config.toml
n_experts = 128
experts_per_token = 8
activation = "clamped_swiglu"
init_std_router = 0.0248
lr_router = 0.000732
norm = "rmsnorm"
norm_eps = 1e-05
qk_norm = true
attn_scale = 0.125
parallel_block = false
init_std_o = 0.0
lr = 0.0031
weight_decay = 0.0
grad_clip = 1.0
Below are experts of layer 10 (counted from 0) of a mixture-of-experts language model. Rows are named router (the router's row for the expert), down (a neuron's output weights, with its number) and show model dimensions 0-159. Each number is 50 + 15 x the weight over its row's rms, rounded and kept within 0 to 99.
Before each expert's rows: a language model's description of what the expert responds to. This comes from a sample of Wikipedia text that the model never trained on.

# expert 21
Description: Short function words after was, as or commas (one of, there, it, some, the), plus coordinate digits and single letters.
router:52 26 63 72 62 19 43 36 58 60 65 62 55 49 46 47 47 48 69 51 26 14 32 53 45 49 64 28 70 30 31 58 40 36 69 65 40 57 68 54 71 58 85 40 48 38 32 65 41 59 62 69 40 64 34 62 42 33 45 44 48 14 35 51 57 62 53 26 65 40 65 35 37 67 43 52 50 28 51 59 79 40 25 74 58 76 42 36 65 16 66 43 65 43 60 25 63 41 35 64 49 52 57 27 46 48 64 40 53 75 58 55 67 45 46 65 59 43 79 68 44 53 71 36 32 70 54 20 68 66 70 44 58 54 80 55 44 49 60 70 46 32 25 55 57 46 70 56 64 24 65 57 62 65 33 58 65 44 56 42
down0:47 47 57 74 62 54 50 39 47 80 63 55 65 62 44 49 52 53 33 70 58 58 34 34 57 53 45 58 71 20 36 50 56 33 52 48 70 55 25 66 70 56 34 72 77 68 56 70 53 66 59 49 61 70 52 46 38 44 66 62 25 59 36 47 68 49 55 69 30 42 44 52 25 54 41 63 67 71 78 65 56 45 22 44 42 52 36 51 39 76 39 57 41 76 34 78 56 37 46 37 38 40 31 80 44 30 62 46 48 66 72 37 36 73 27 60 50 15 59 38 73 61 15 46 49 62 42 46 43 41 54 69 22 41 62 23 36 61 70 57 28 43 27 50 38 47 51 55 12 59 38 55 56 42 34 41 30 37 77 50
down1:68 63 36 36 47 63 22 28 56 36 69 44 62 19 40 40 38 39 33 82 71 40 61 46 22 66 39 83 63 36 41 49 54 33 71 61 43 46 33 58 36 48 36 51 23 25 48 34 67 62 65 68 61 31 58 63 50 61 46 28 57 71 87 50 42 74 50 57 45 42 41 65 48 47 53 32 50 66 43 58 62 45 60 43 81 20 54 53 41 53 44 75 67 54 60 57 33 68 73 38 49 23 56 65 58 52 47 76 42 50 31 41 66 45 45 75 54 14 25 56 49 37 50 49 54 81 58 40 36 27 59 72 48 51 69 52 45 53 51 49 50 37 75 43 39 62 65 63 55 43 74 39 48 41 33 60 07 57 41 55
down2:33 45 55 20 38 51 65 36 72 43 50 41 77 70 55 28 47 52 61 45 57 48 64 51 50 14 78 42 33 43 38 64 57 32 74 17 59 39 49 24 67 49 65 66 56 72 35 56 21 47 49 22 44 35 59 48 32 53 43 64 64 53 44 50 29 25 23 33 59 54 53 56 37 65 49 53 55 33 51 63 53 45 56 60 40 61 32 50 52 22 50 38 41 43 50 53 48 46 55 34 63 71 81 13 39 15 56 70 48 17 36 62 81 39 44 46 36 67 71 47 50 43 48 54 36 48 52 56 44 51 47 37 51 44 50 27 37 33 82 47 31 62 35 38 58 61 53 78 43 54 35 87 49 87 51 45 72 62 47 50
down3:46 40 56 63 15 29 34 41 19 31 59 41 57 54 48 54 61 34 40 30 54 38 44 50 78 42 34 57 42 43 55 37 29 64 46 31 49 39 45 78 68 41 60 48 55 28 48 49 73 49 79 33 59 51 59 25 60 25 35 24 44 22 66 39 82 37 46 27 39 61 33 48 59 33 70 44 49 58 67 82 40 63 70 38 30 43 59 62 52 64 42 40 50 38 66 55 28 61 64 25 59 52 36 74 78 42 58 62 65 47 54 48 56 65 45 62 42 38 63 60 41 57 57 41 50 50 91 55 48 28 63 22 59 65 55 75 52 74 42 86 71 47 57 40 18 52 37 75 62 56 61 49 33 53 63 56 32 57 46 35
down4:67 51 60 73 65 46 53 34 18 41 81 28 42 26 32 67 28 53 51 38 65 53 72 74 55 31 45 77 33 60 30 61 51 67 50 51 80 71 52 57 40 39 31 59 66 38 63 30 26 39 41 40 44 43 68 51 71 42 25 66 39 73 50 69 62 36 35 62 61 24 68 53 72 62 50 32 63 41 71 65 66 37 47 68 55 64 60 39 55 41 44 52 45 59 68 39 46 32 57 73 55 54 34 57 62 37 36 85 25 27 49 80 45 46 55 48 76 31 75 54 49 59 22 33 62 56 36 48 59 49 43 65 36 27 09 64 47 59 42 54 42 22 52 43 46 51 41 41 66 26 58 41 64 64 52 40 51 36 57 47
down5:53 61 66 54 68 57 37 55 68 49 58 40 31 39 72 45 36 50 52 46 53 30 46 35 60 30 30 33 57 35 50 39 56 71 55 37 49 70 28 72 67 50 34 24 47 59 23 40 34 37 75 72 45 38 60 57 44 23 52 39 48 27 56 48 54 57 52 65 49 68 37 53 36 59 05 53 27 40 29 50 48 53 39 55 43 46 74 73 31 58 55 55 73 63 43 45 30 60 47 59 48 50 41 44 58 40 50 73 63 22 82 71 20 54 50 74 63 79 69 76 18 75 21 76 68 38 67 33 17 43 44 43 40 59 51 47 47 49 53 42 36 68 48 56 62 36 36 43 50 66 38 57 27 46 35 33 38 71 33 49
down6:31 77 69 28 65 42 35 65 60 80 44 42 46 28 71 41 27 49 64 39 43 56 61 54 45 58 22 45 58 48 27 60 64 82 41 42 36 87 27 24 33 32 43 81 37 59 66 76 37 52 32 64 64 30 56 67 49 42 61 51 29 70 44 46 42 41 54 12 39 53 76 55 55 58 42 40 37 55 32 56 57 27 61 75 59 40 40 59 59 50 61 46 74 33 69 48 27 27 43 69 60 60 38 46 26 46 34 35 36 56 32 37 52 29 47 46 67 68 50 46 28 51 37 52 60 24 47 16 67 39 51 56 50 48 50 63 42 42 39 34 51 51 54 62 36 58 63 53 44 49 39 69 62 67 25 17 35 50 53 75
down7:45 52 61 76 20 58 28 48 39 68 56 40 36 52 52 40 20 20 74 64 57 28 31 61 28 62 45 53 38 36 63 77 55 74 48 69 33 70 23 33 40 47 42 43 33 60 58 47 83 34 76 23 36 54 79 61 58 47 64 48 52 66 46 63 63 31 39 57 53 45 57 57 64 58 66 34 79 53 63 46 74 51 58 51 46 85 62 29 50 09 52 77 41 49 59 42 48 50 43 72 47 52 77 55 72 62 62 40 44 45 54 49 36 53 66 57 27 68 63 54 36 63 55 62 71 60 79 54 53 53 26 31 61 51 63 52 52 33 26 65 32 32 54 72 41 30 47 51 58 45 69 42 38 63 53 23 55 52 51 33
down8:36 75 37 27 31 66 58 29 52 68 40 76 44 64 38 66 53 50 93 51 59 36 49 44 24 49 42 52 53 30 00 52 43 44 41 30 43 60 40 37 66 47 65 49 23 42 65 64 24 48 62 62 42 43 23 34 37 73 37 41 57 64 64 56 71 46 42 49 29 53 44 62 77 62 45 52 76 64 44 50 67 65 32 65 70 58 18 47 57 48 53 65 66 38 72 37 27 72 57 46 52 52 47 37 58 24 67 78 46 51 67 58 40 50 45 52 40 48 42 62 49 36 86 38 39 26 61 29 51 53 47 62 59 47 37 31 38 39 68 51 34 52 47 82 48 34 73 69 66 46 70 52 48 48 57 42 53 40 74 49
down9:34 31 46 53 64 71 49 32 54 24 46 29 40 71 44 86 55 47 73 56 52 82 60 49 67 40 62 46 10 57 61 61 56 79 60 47 52 44 55 66 41 56 53 49 48 24 47 60 51 59 41 89 19 46 54 37 45 35 56 54 32 57 59 55 46 44 40 48 29 31 22 52 51 22 38 39 52 62 41 37 46 52 37 67 50 51 43 60 58 37 63 60 46 79 82 38 56 40 40 37 49 82 48 34 44 55 56 38 37 31 61 69 49 55 79 69 02 33 75 28 44 40 51 17 42 43 29 41 56 23 62 33 59 55 43 46 60 82 66 55 57 58 41 37 39 46 47 50 28 49 19 65 57 55 54 51 45 60 48 34
down10:56 40 59 54 33 56 29 55 50 43 48 51 47 43 26 33 40 30 62 37 29 66 41 60 62 57 51 33 52 62 64 39 74 53 35 35 50 83 54 83 58 66 67 29 46 53 39 21 65 43 53 51 82 76 60 37 60 29 71 46 52 50 62 67 36 55 63 67 50 40 55 64 72 32 60 40 71 75 56 67 45 54 38 46 18 76 48 63 68 67 58 44 33 55 51 35 36 55 56 45 66 57 32 50 43 55 53 47 63 69 48 75 38 35 46 47 48 24 51 39 39 77 33 88 53 64 34 65 55 17 30 69 44 44 22 35 72 80 43 19 64 37 46 39 52 34 43 36 45 60 59 40 54 33 63 77 32 68 70 41
down11:56 52 48 45 27 77 72 67 60 84 50 40 44 52 45 34 26 35 53 39 33 66 25 49 45 47 64 76 60 59 57 52 55 39 55 50 71 48 40 56 32 60 53 66 61 51 45 42 61 37 69 19 43 47 75 47 31 39 47 37 39 55 53 42 55 46 69 55 48 41 41 50 39 50 53 29 30 61 55 57 57 37 27 28 57 52 21 49 29 61 54 38 45 96 27 60 62 57 96 57 42 43 44 44 58 31 55 55 56 44 41 73 36 68 55 55 50 19 29 43 33 75 28 67 66 48 25 43 44 54 44 67 34 42 61 36 35 86 42 43 49 51 37 35 20 58 49 27 18 78 41 58 23 37 49 22 41 41 48 62
down12:51 48 54 29 61 38 30 65 38 48 47 64 45 61 68 45 63 29 77 27 48 17 50 60 41 30 59 52 57 13 09 68 74 48 43 55 41 74 71 24 58 65 34 37 13 48 63 35 62 40 61 59 57 33 76 54 64 45 58 51 42 69 52 58 38 60 79 59 52 36 55 29 50 42 47 26 57 42 62 32 32 43 42 55 58 38 62 43 62 40 41 77 66 53 51 41 38 59 47 60 76 68 59 57 79 67 45 49 39 48 72 57 35 61 42 59 54 48 38 60 31 31 38 57 44 47 38 43 21 09 66 50 52 77 81 52 62 56 55 29 53 37 50 58 61 59 46 52 50 43 47 57 47 62 57 52 30 47 29 01

# expert 20
Description: Capital first letters of personal and place names, and country codes in sports tables, such as San P-edro, ITA, ENG.
router:35 43 61 44 84 44 16 67 37 47 53 74 59 72 45 54 58 73 74 49 67 39 50 60 33 32 70 75 41 62 39 73 45 30 52 58 21 59 53 37 75 22 59 59 15 28 41 43 52 68 58 56 41 49 53 28 59 37 63 42 70 40 48 53 51 55 50 33 41 56 52 37 62 78 36 56 51 61 61 38 49 42 28 50 38 47 55 61 37 43 80 53 59 56 42 21 61 53 70 58 54 56 52 81 61 42 53 15 35 40 56 49 34 70 31 44 95 43 40 46 28 37 54 50 56 66 59 69 43 76 35 32 41 67 71 64 58 33 63 29 81 60 50 23 56 48 37 52 41 59 48 55 48 45 75 70 47 72 54 33
down0:29 25 59 55 51 37 54 45 35 48 52 55 68 60 44 81 51 69 62 51 42 54 38 36 53 44 81 74 22 50 50 69 63 72 47 55 71 60 37 40 67 68 53 59 42 17 35 74 54 44 56 67 25 40 55 28 43 47 26 30 22 31 55 51 43 64 71 42 43 44 62 17 37 42 49 27 44 52 34 41 61 41 46 43 61 51 45 48 50 43 48 54 44 42 76 55 36 49 46 34 73 47 79 64 66 72 45 67 25 69 48 22 43 56 65 31 32 59 56 68 44 49 43 66 98 19 28 38 44 64 47 37 60 31 35 47 47 78 34 50 62 64 65 43 53 36 45 43 65 50 50 34 52 40 23 30 80 70 38 44
down1:55 29 58 57 40 66 64 52 57 43 44 51 72 41 58 61 45 64 38 26 28 59 72 37 63 32 26 43 62 62 45 60 39 22 47 70 47 80 31 46 34 50 42 63 43 73 42 33 48 71 60 50 40 52 65 54 52 85 56 69 66 54 69 42 32 61 65 89 43 35 54 57 14 64 47 28 65 61 70 56 50 50 33 28 26 65 70 67 52 63 20 44 46 59 41 39 37 49 37 44 37 48 68 69 64 15 70 24 65 26 62 49 64 53 34 22 48 33 35 64 78 64 52 46 45 45 14 37 45 35 50 49 43 59 28 41 49 64 55 57 54 46 48 34 56 71 62 35 69 33 48 60 59 65 58 60 68 27 72 53
down2:17 46 64 47 57 58 71 60 46 46 63 26 60 49 34 53 75 51 67 51 69 36 40 49 81 45 35 59 18 69 58 99 63 76 41 42 59 44 43 70 27 60 46 36 54 76 42 54 62 50 53 40 38 43 56 48 62 66 45 48 53 44 40 74 16 65 81 57 87 39 89 50 50 77 55 46 40 54 51 37 44 56 56 45 52 32 69 58 66 67 62 51 36 61 39 54 35 70 47 55 50 63 57 73 59 65 52 47 54 45 42 35 47 34 43 54 48 42 49 43 92 47 77 54 34 48 64 38 53 67 28 47 49 38 57 31 77 54 62 64 62 50 76 59 46 53 68 55 43 33 52 32 37 42 46 55 56 33 73 89
down3:41 35 63 68 61 50 53 47 62 61 49 39 47 48 55 63 54 17 71 59 36 35 45 75 62 68 43 42 67 27 32 28 47 58 65 40 40 65 21 33 55 68 37 71 39 47 71 33 31 35 53 53 44 54 60 96 65 53 23 51 52 71 31 60 43 58 68 43 73 92 37 27 52 31 36 54 74 52 41 59 60 33 46 37 83 74 82 42 59 30 52 80 34 49 67 82 35 40 51 33 66 41 76 59 35 37 44 39 35 52 39 43 25 38 49 38 42 54 48 66 21 57 30 55 67 38 54 58 60 55 50 36 44 52 48 45 47 69 60 42 40 48 50 63 69 45 69 55 69 69 44 53 49 50 36 58 16 46 65 60
down4:61 64 58 76 59 63 50 63 33 46 50 52 47 48 50 42 50 45 42 47 62 40 43 24 53 27 47 67 56 55 47 38 51 64 19 63 75 46 53 45 76 55 36 25 59 46 57 44 24 71 51 38 52 60 48 52 54 74 45 64 76 65 26 55 42 35 48 82 42 59 42 21 57 28 66 36 18 23 72 49 48 27 45 05 42 36 37 47 63 40 53 53 35 41 72 69 35 31 58 36 39 23 49 50 42 35 63 44 48 86 32 41 47 36 31 29 42 38 55 52 46 49 67 23 55 41 24 56 55 50 54 38 41 31 51 50 74 28 29 19 70 46 25 42 77 31 46 44 44 48 20 50 29 35 44 70 52 39 55 66
down5:51 56 40 56 40 89 53 21 55 66 56 49 47 27 63 66 71 77 42 32 42 48 41 26 42 49 42 44 36 40 47 50 56 67 56 38 51 53 51 37 40 43 29 40 34 43 60 67 66 47 60 50 33 64 47 45 59 54 58 57 78 59 18 56 61 71 40 68 63 41 61 38 47 39 69 21 57 55 41 44 64 64 28 30 47 67 62 50 56 39 23 39 37 41 77 49 05 57 71 63 54 46 48 17 65 49 52 30 65 59 76 30 50 62 45 67 60 42 61 63 20 44 27 55 40 44 41 35 43 50 56 76 14 51 45 49 70 44 44 34 57 67 39 21 63 33 44 48 74 50 40 14 62 55 50 79 60 82 63 63
down6:54 36 15 59 67 51 65 46 41 55 54 63 32 59 55 68 65 63 58 54 68 62 44 52 68 63 45 51 54 76 46 49 77 39 45 55 65 60 61 52 59 27 65 51 36 49 30 24 23 63 67 67 65 49 42 53 35 65 30 34 33 64 38 31 23 22 73 29 79 67 60 52 73 67 48 45 81 56 47 33 68 53 33 53 29 47 43 45 65 27 71 55 38 68 70 64 61 68 39 66 58 67 71 56 76 58 41 50 51 35 60 45 39 30 51 54 39 52 67 80 78 57 71 51 53 54 59 50 42 50 47 50 45 59 58 45 64 56 65 85 27 25 76 37 52 54 31 82 45 40 55 43 64 77 47 63 32 68 75 40
down7:33 50 40 44 43 41 77 42 39 70 25 79 63 36 61 26 71 60 62 50 39 45 68 35 59 17 54 41 74 43 54 92 56 52 43 54 36 56 14 53 30 34 51 58 54 69 41 61 40 63 80 62 69 73 39 46 44 56 40 49 47 47 81 52 35 42 44 48 49 49 56 33 58 66 34 53 62 61 46 04 31 58 44 64 59 30 44 62 49 31 76 34 45 54 16 38 54 41 42 54 61 46 33 21 35 53 27 57 59 35 39 71 48 19 48 76 54 45 40 48 72 47 67 26 41 46 63 60 42 64 55 39 49 55 37 39 53 54 43 38 58 33 54 86 56 37 60 66 58 39 35 34 78 61 65 29 33 50 39 61
down8:71 50 49 50 26 53 23 50 43 49 49 46 51 66 57 41 58 55 32 47 63 50 63 46 64 31 47 47 63 37 43 25 28 29 82 72 57 57 46 10 29 52 37 49 38 20 43 73 52 81 45 44 48 47 48 38 44 41 53 50 44 49 45 38 40 58 55 43 30 91 30 57 52 50 30 51 72 56 55 38 56 38 38 80 58 52 45 70 50 25 40 36 70 51 76 29 32 57 43 68 89 37 75 62 41 36 22 45 63 50 46 64 39 70 46 35 46 77 58 59 48 58 60 69 60 77 46 59 69 24 41 42 45 61 66 38 24 55 76 40 19 31 67 30 59 57 80 26 52 48 44 47 53 60 47 68 47 31 45 45
down9:10 66 53 58 41 38 38 36 70 54 83 44 57 59 58 48 59 15 66 45 28 44 31 32 71 76 36 33 42 48 35 28 62 54 45 51 60 41 61 48 51 17 71 24 54 53 30 43 42 36 40 68 68 39 50 58 62 54 61 54 26 45 32 23 55 46 44 42 54 34 65 54 61 64 55 34 34 60 51 52 64 87 58 78 26 58 44 60 40 48 24 55 27 63 54 33 68 38 32 64 43 66 27 54 33 41 66 54 58 43 75 43 51 45 59 23 56 48 68 48 58 40 51 39 61 80 77 54 78 66 37 32 50 36 50 56 63 57 64 53 78 53 57 66 44 51 58 64 39 28 35 28 68 54 31 61 59 47 70 79
down10:37 46 22 49 36 27 27 54 40 53 73 49 38 63 50 68 39 61 34 47 36 38 67 41 29 48 27 38 46 75 73 54 41 30 23 41 48 47 64 39 45 49 53 47 73 49 47 39 50 36 61 75 42 58 19 65 53 49 49 50 33 79 30 80 63 55 59 63 87 39 32 34 55 56 62 63 32 13 46 35 68 57 69 40 58 51 25 35 54 60 05 49 24 54 33 35 57 49 74 57 63 87 37 42 47 67 59 35 46 31 45 55 50 64 52 55 32 29 58 53 56 53 48 61 31 46 40 38 48 30 29 46 67 53 47 59 46 49 50 36 45 49 26 12 16 34 49 56 68 49 39 43 41 47 53 76 48 67 68 58
down11:29 24 28 85 55 62 46 34 64 30 50 51 52 58 51 69 47 58 56 39 63 39 39 41 53 46 51 52 39 24 72 53 62 16 84 59 78 48 34 23 35 63 63 60 50 35 68 37 38 18 53 43 25 44 57 45 54 30 24 53 24 81 45 51 93 45 57 44 52 25 46 60 44 59 46 66 69 42 56 69 40 49 39 46 59 46 58 60 68 50 33 61 44 66 20 42 57 58 47 68 12 54 42 33 53 48 42 36 67 44 26 77 27 35 69 62 46 49 49 45 36 54 63 38 35 59 68 19 35 50 40 46 28 54 44 31 51 37 35 53 20 42 50 34 45 76 35 52 42 46 39 58 42 62 30 34 35 43 47 36
down12:74 73 59 34 51 52 48 35 54 49 31 38 54 67 53 48 28 47 45 43 62 68 63 49 50 56 43 56 43 41 53 50 87 62 67 48 16 55 54 61 60 29 48 45 44 56 85 56 39 38 51 58 44 23 44 61 17 57 25 44 51 54 51 39 26 48 43 58 48 37 43 63 73 42 12 61 59 51 66 61 28 32 13 62 69 50 29 62 47 52 64 41 54 39 37 63 27 33 62 34 50 75 53 55 24 23 68 72 44 32 40 49 55 66 49 39 42 52 64 50 44 63 59 63 71 50 63 31 46 36 33 55 33 31 38 40 62 51 09 62 18 47 68 38 59 15 56 26 30 62 33 47 21 72 51 65 45 54 51 36

# expert 58
Description: Determiners and relative words after prepositions or articles, such as which, that, this, other, each, same, plus the s in thesis.
router:61 46 58 49 46 64 51 66 67 74 57 66 70 56 70 42 28 47 66 46 40 39 56 55 70 43 36 45 65 68 50 59 52 43 73 56 67 48 54 55 50 32 68 53 76 17 55 23 42 47 47 46 63 36 88 63 41 54 32 37 53 33 64 62 69 62 35 67 61 39 68 64 27 76 57 49 62 58 34 60 86 31 56 67 77 57 50 32 55 33 38 40 64 56 46 59 68 38 71 55 39 54 43 35 45 51 70 62 42 61 37 41 24 34 34 55 59 71 81 69 89 86 80 23 44 74 44 46 52 54 44 41 51 43 42 58 43 55 45 50 42 60 31 84 39 49 43 71 34 57 51 28 40 51 58 58 52 63 17 69
down0:67 62 55 27 56 53 46 29 70 40 36 51 52 39 53 46 26 54 32 63 63 53 53 24 44 57 22 63 58 39 41 29 52 66 43 59 42 57 48 66 40 44 69 31 38 41 69 37 29 80 62 71 42 68 49 66 61 37 53 37 34 58 20 49 68 75 79 44 16 37 33 57 38 41 32 34 51 63 36 51 55 39 72 67 31 62 37 45 30 26 43 21 36 57 38 48 35 58 61 78 56 33 27 31 46 50 46 70 49 70 70 40 71 48 41 36 73 47 36 41 38 55 38 57 43 43 74 56 39 41 62 41 46 64 63 49 34 17 81 38 41 53 57 54 72 40 19 84 57 50 31 28 49 75 45 41 56 34 52 34
down1:53 42 39 54 34 60 50 49 55 42 46 13 45 43 26 48 57 47 70 50 52 79 66 59 60 49 49 44 62 47 57 42 32 74 44 62 48 62 57 71 74 59 64 36 64 48 35 50 71 40 22 70 23 61 41 43 16 38 44 59 60 53 33 24 35 35 53 34 64 43 39 69 15 62 42 24 31 44 45 50 38 44 44 37 55 64 66 61 67 37 70 63 72 36 54 88 29 45 45 46 42 70 69 64 48 49 27 46 52 56 55 09 54 38 45 77 41 49 39 59 58 58 28 66 80 25 65 49 48 42 53 67 53 31 41 24 51 46 99 58 31 59 74 40 58 58 38 36 47 55 60 68 30 37 39 48 51 51 69 40
down2:42 52 46 38 61 22 39 79 48 40 61 45 65 46 43 67 76 57 20 73 61 74 76 40 36 40 34 54 22 41 42 35 67 29 48 53 69 74 57 55 67 77 43 46 55 38 63 54 33 34 42 46 48 76 66 58 55 68 42 64 37 51 43 67 65 57 35 26 26 59 60 34 44 69 38 70 41 42 56 38 17 43 42 71 32 69 29 32 42 71 47 59 71 58 87 59 63 21 46 59 40 49 27 36 40 26 61 37 75 56 42 54 38 35 38 45 68 38 65 53 46 45 70 60 61 42 69 58 56 57 44 70 63 40 55 41 50 08 29 34 52 33 73 18 39 55 43 42 42 65 59 46 48 66 55 52 70 55 51 63
down3:74 51 64 58 71 38 30 32 54 40 67 61 59 50 58 48 27 70 33 54 50 40 57 39 32 48 47 49 37 55 62 40 37 21 68 65 88 65 59 29 53 52 47 51 24 43 41 83 57 35 36 69 56 51 42 54 74 47 61 54 34 69 61 26 23 59 49 58 30 49 82 64 66 59 45 71 44 37 46 50 56 37 73 44 48 47 50 31 54 48 59 41 49 36 56 69 64 84 67 55 46 58 40 31 33 82 67 49 37 57 64 63 47 77 44 61 71 53 34 36 37 31 63 52 68 43 51 50 53 16 47 53 32 56 57 57 41 58 42 48 14 50 50 55 61 75 58 70 62 30 69 74 21 63 61 49 64 50 92 73
down4:61 29 58 63 41 44 42 43 51 41 28 66 59 47 32 37 94 52 80 30 35 54 49 41 45 22 48 35 56 55 56 29 63 18 53 43 54 69 44 23 36 28 48 47 43 32 11 38 63 55 36 54 41 63 56 53 46 69 37 67 54 59 45 52 35 51 64 46 33 52 59 48 35 45 66 27 48 40 60 56 51 27 79 73 58 54 59 36 54 14 53 34 52 28 42 30 65 77 51 25 32 46 46 19 60 22 58 38 54 45 37 39 60 62 51 39 45 53 21 55 57 48 36 54 61 69 37 49 73 59 86 71 45 41 73 42 25 45 61 31 21 48 53 38 57 75 49 58 51 53 59 30 55 46 56 28 40 61 39 80
down5:45 43 44 55 43 42 37 37 55 57 23 50 36 30 53 43 37 01 47 37 41 49 38 52 47 75 12 20 69 28 35 56 34 52 45 47 34 52 65 45 53 49 61 69 58 58 30 40 56 41 54 47 57 44 51 49 61 54 63 88 28 69 54 32 62 52 54 31 16 56 44 30 30 47 71 56 36 55 40 27 48 48 61 49 52 51 57 62 39 53 22 51 64 42 36 33 50 80 60 51 65 58 51 61 35 52 36 55 33 53 43 18 64 63 41 20 37 67 67 49 37 92 50 36 23 25 72 52 34 51 34 20 76 73 67 57 41 43 70 64 49 75 36 42 45 52 59 66 72 69 70 60 43 60 58 53 63 65 47 55
down6:42 45 79 70 59 45 37 44 56 74 58 30 53 45 25 37 46 23 40 56 52 59 29 60 44 65 69 61 48 57 51 15 64 64 63 35 60 69 40 41 61 45 63 60 52 53 59 48 51 48 48 61 57 51 25 39 38 75 32 42 48 19 47 64 48 37 41 26 23 37 55 40 63 41 55 83 23 49 27 40 42 33 25 63 71 44 53 31 41 51 37 47 63 43 41 70 51 46 60 70 48 56 73 54 21 68 24 55 58 41 70 86 53 15 45 35 45 45 35 57 40 68 72 40 63 25 55 46 33 27 17 55 64 34 20 50 43 57 63 48 62 60 20 67 64 68 54 44 50 72 44 51 51 35 51 42 56 66 29 23
down7:70 50 53 61 56 51 53 51 63 43 43 48 66 53 62 41 84 47 50 43 58 24 34 68 46 30 32 56 39 38 35 33 38 50 72 56 40 45 44 59 50 27 50 61 38 40 40 37 53 30 23 19 69 58 46 62 73 49 20 40 52 68 63 87 45 44 47 20 82 43 69 44 66 56 71 68 30 54 34 39 69 53 71 65 57 43 43 38 74 33 25 34 53 62 70 32 61 44 50 42 47 63 61 15 48 42 24 50 45 33 58 50 35 47 53 85 56 61 20 75 63 57 71 71 66 60 31 61 44 58 31 50 48 25 36 47 55 48 43 65 40 69 69 51 53 31 37 78 47 58 64 47 41 25 28 61 39 73 52 69
down8:70 43 42 40 62 24 52 39 60 57 50 64 69 46 47 33 42 71 35 59 50 42 51 25 44 32 45 65 40 64 44 43 52 47 60 34 52 39 49 52 59 41 41 34 65 47 61 44 68 54 36 30 43 52 53 22 63 50 45 44 57 50 48 35 44 47 42 44 32 43 57 79 26 71 49 39 41 67 42 58 40 49 41 44 34 43 36 39 20 33 52 41 69 75 30 64 36 53 44 65 31 37 00 94 73 99 47 34 61 26 45 65 76 47 32 42 52 45 54 61 55 66 63 39 29 33 64 65 63 47 40 41 59 45 53 50 46 44 66 50 65 53 69 64 34 29 37 61 47 80 53 48 40 60 59 55 39 41 37 55
down9:40 68 51 30 41 48 60 59 59 43 70 56 72 22 68 36 39 25 61 29 66 34 75 45 55 62 51 39 69 66 29 37 47 51 41 56 38 57 66 49 49 35 60 56 60 71 31 61 55 47 53 39 49 36 33 89 43 41 80 73 33 82 46 65 42 49 49 33 51 29 43 42 25 72 58 30 24 51 43 39 59 37 65 48 97 41 59 30 38 57 22 41 73 68 50 33 55 56 53 33 49 46 28 55 37 56 32 38 40 36 71 38 77 48 57 42 56 56 51 65 45 37 56 42 50 40 11 63 50 41 58 61 49 40 50 72 60 52 58 47 72 60 58 49 44 65 76 53 52 44 69 66 29 40 24 68 65 60 27 85
down10:62 70 66 40 37 54 21 52 65 44 62 42 43 64 34 50 80 86 51 64 44 42 70 40 25 42 78 61 38 59 17 32 70 33 52 57 45 62 44 45 70 43 40 51 50 72 63 57 35 58 54 49 41 55 66 60 47 39 43 84 44 41 30 59 73 42 20 41 24 53 60 39 22 65 57 71 41 35 49 53 66 59 30 49 46 68 46 51 68 60 68 57 74 60 51 42 67 57 52 63 28 51 61 84 48 27 41 55 51 46 39 45 52 45 58 52 39 47 31 59 74 68 72 35 47 48 49 21 84 53 54 27 25 85 53 48 49 34 37 16 89 56 59 45 48 42 56 58 37 70 48 45 64 38 58 68 77 57 52 54
down11:46 67 46 31 59 34 45 54 44 32 50 51 63 79 59 76 44 44 76 40 37 54 48 38 52 40 48 68 55 69 66 49 33 29 63 50 56 55 42 41 73 99 45 62 27 42 69 51 32 53 60 47 62 22 32 67 39 54 33 61 40 58 54 48 46 75 35 42 38 37 55 51 78 51 39 50 39 44 40 16 50 42 41 57 52 42 52 54 46 83 45 47 48 33 46 60 52 43 44 63 49 35 95 85 59 31 30 36 78 41 37 36 24 34 29 24 74 46 36 43 56 39 42 55 58 65 79 24 68 69 43 51 66 30 60 55 33 37 52 55 69 34 32 35 45 32 45 55 45 45 68 37 74 50 40 40 65 36 53 67
down12:51 42 50 59 65 79 42 41 38 51 00 56 46 47 30 61 58 59 51 78 38 36 60 32 51 80 56 49 65 68 31 39 47 60 39 60 55 42 36 43 50 65 46 63 57 42 61 29 59 43 36 79 20 24 66 54 35 51 35 63 59 43 54 45 34 33 37 34 56 57 71 62 40 27 43 55 45 47 21 43 45 55 49 60 48 77 72 35 38 52 64 58 45 37 66 29 60 60 27 67 33 51 30 67 21 58 47 31 31 50 42 18 45 45 47 58 50 69 53 56 59 52 27 40 64 64 55 66 80 45 29 37 56 50 58 51 66 48 69 64 42 89 33 43 53 27 84 42 15 48 51 73 51 69 48 45 32 51 34 71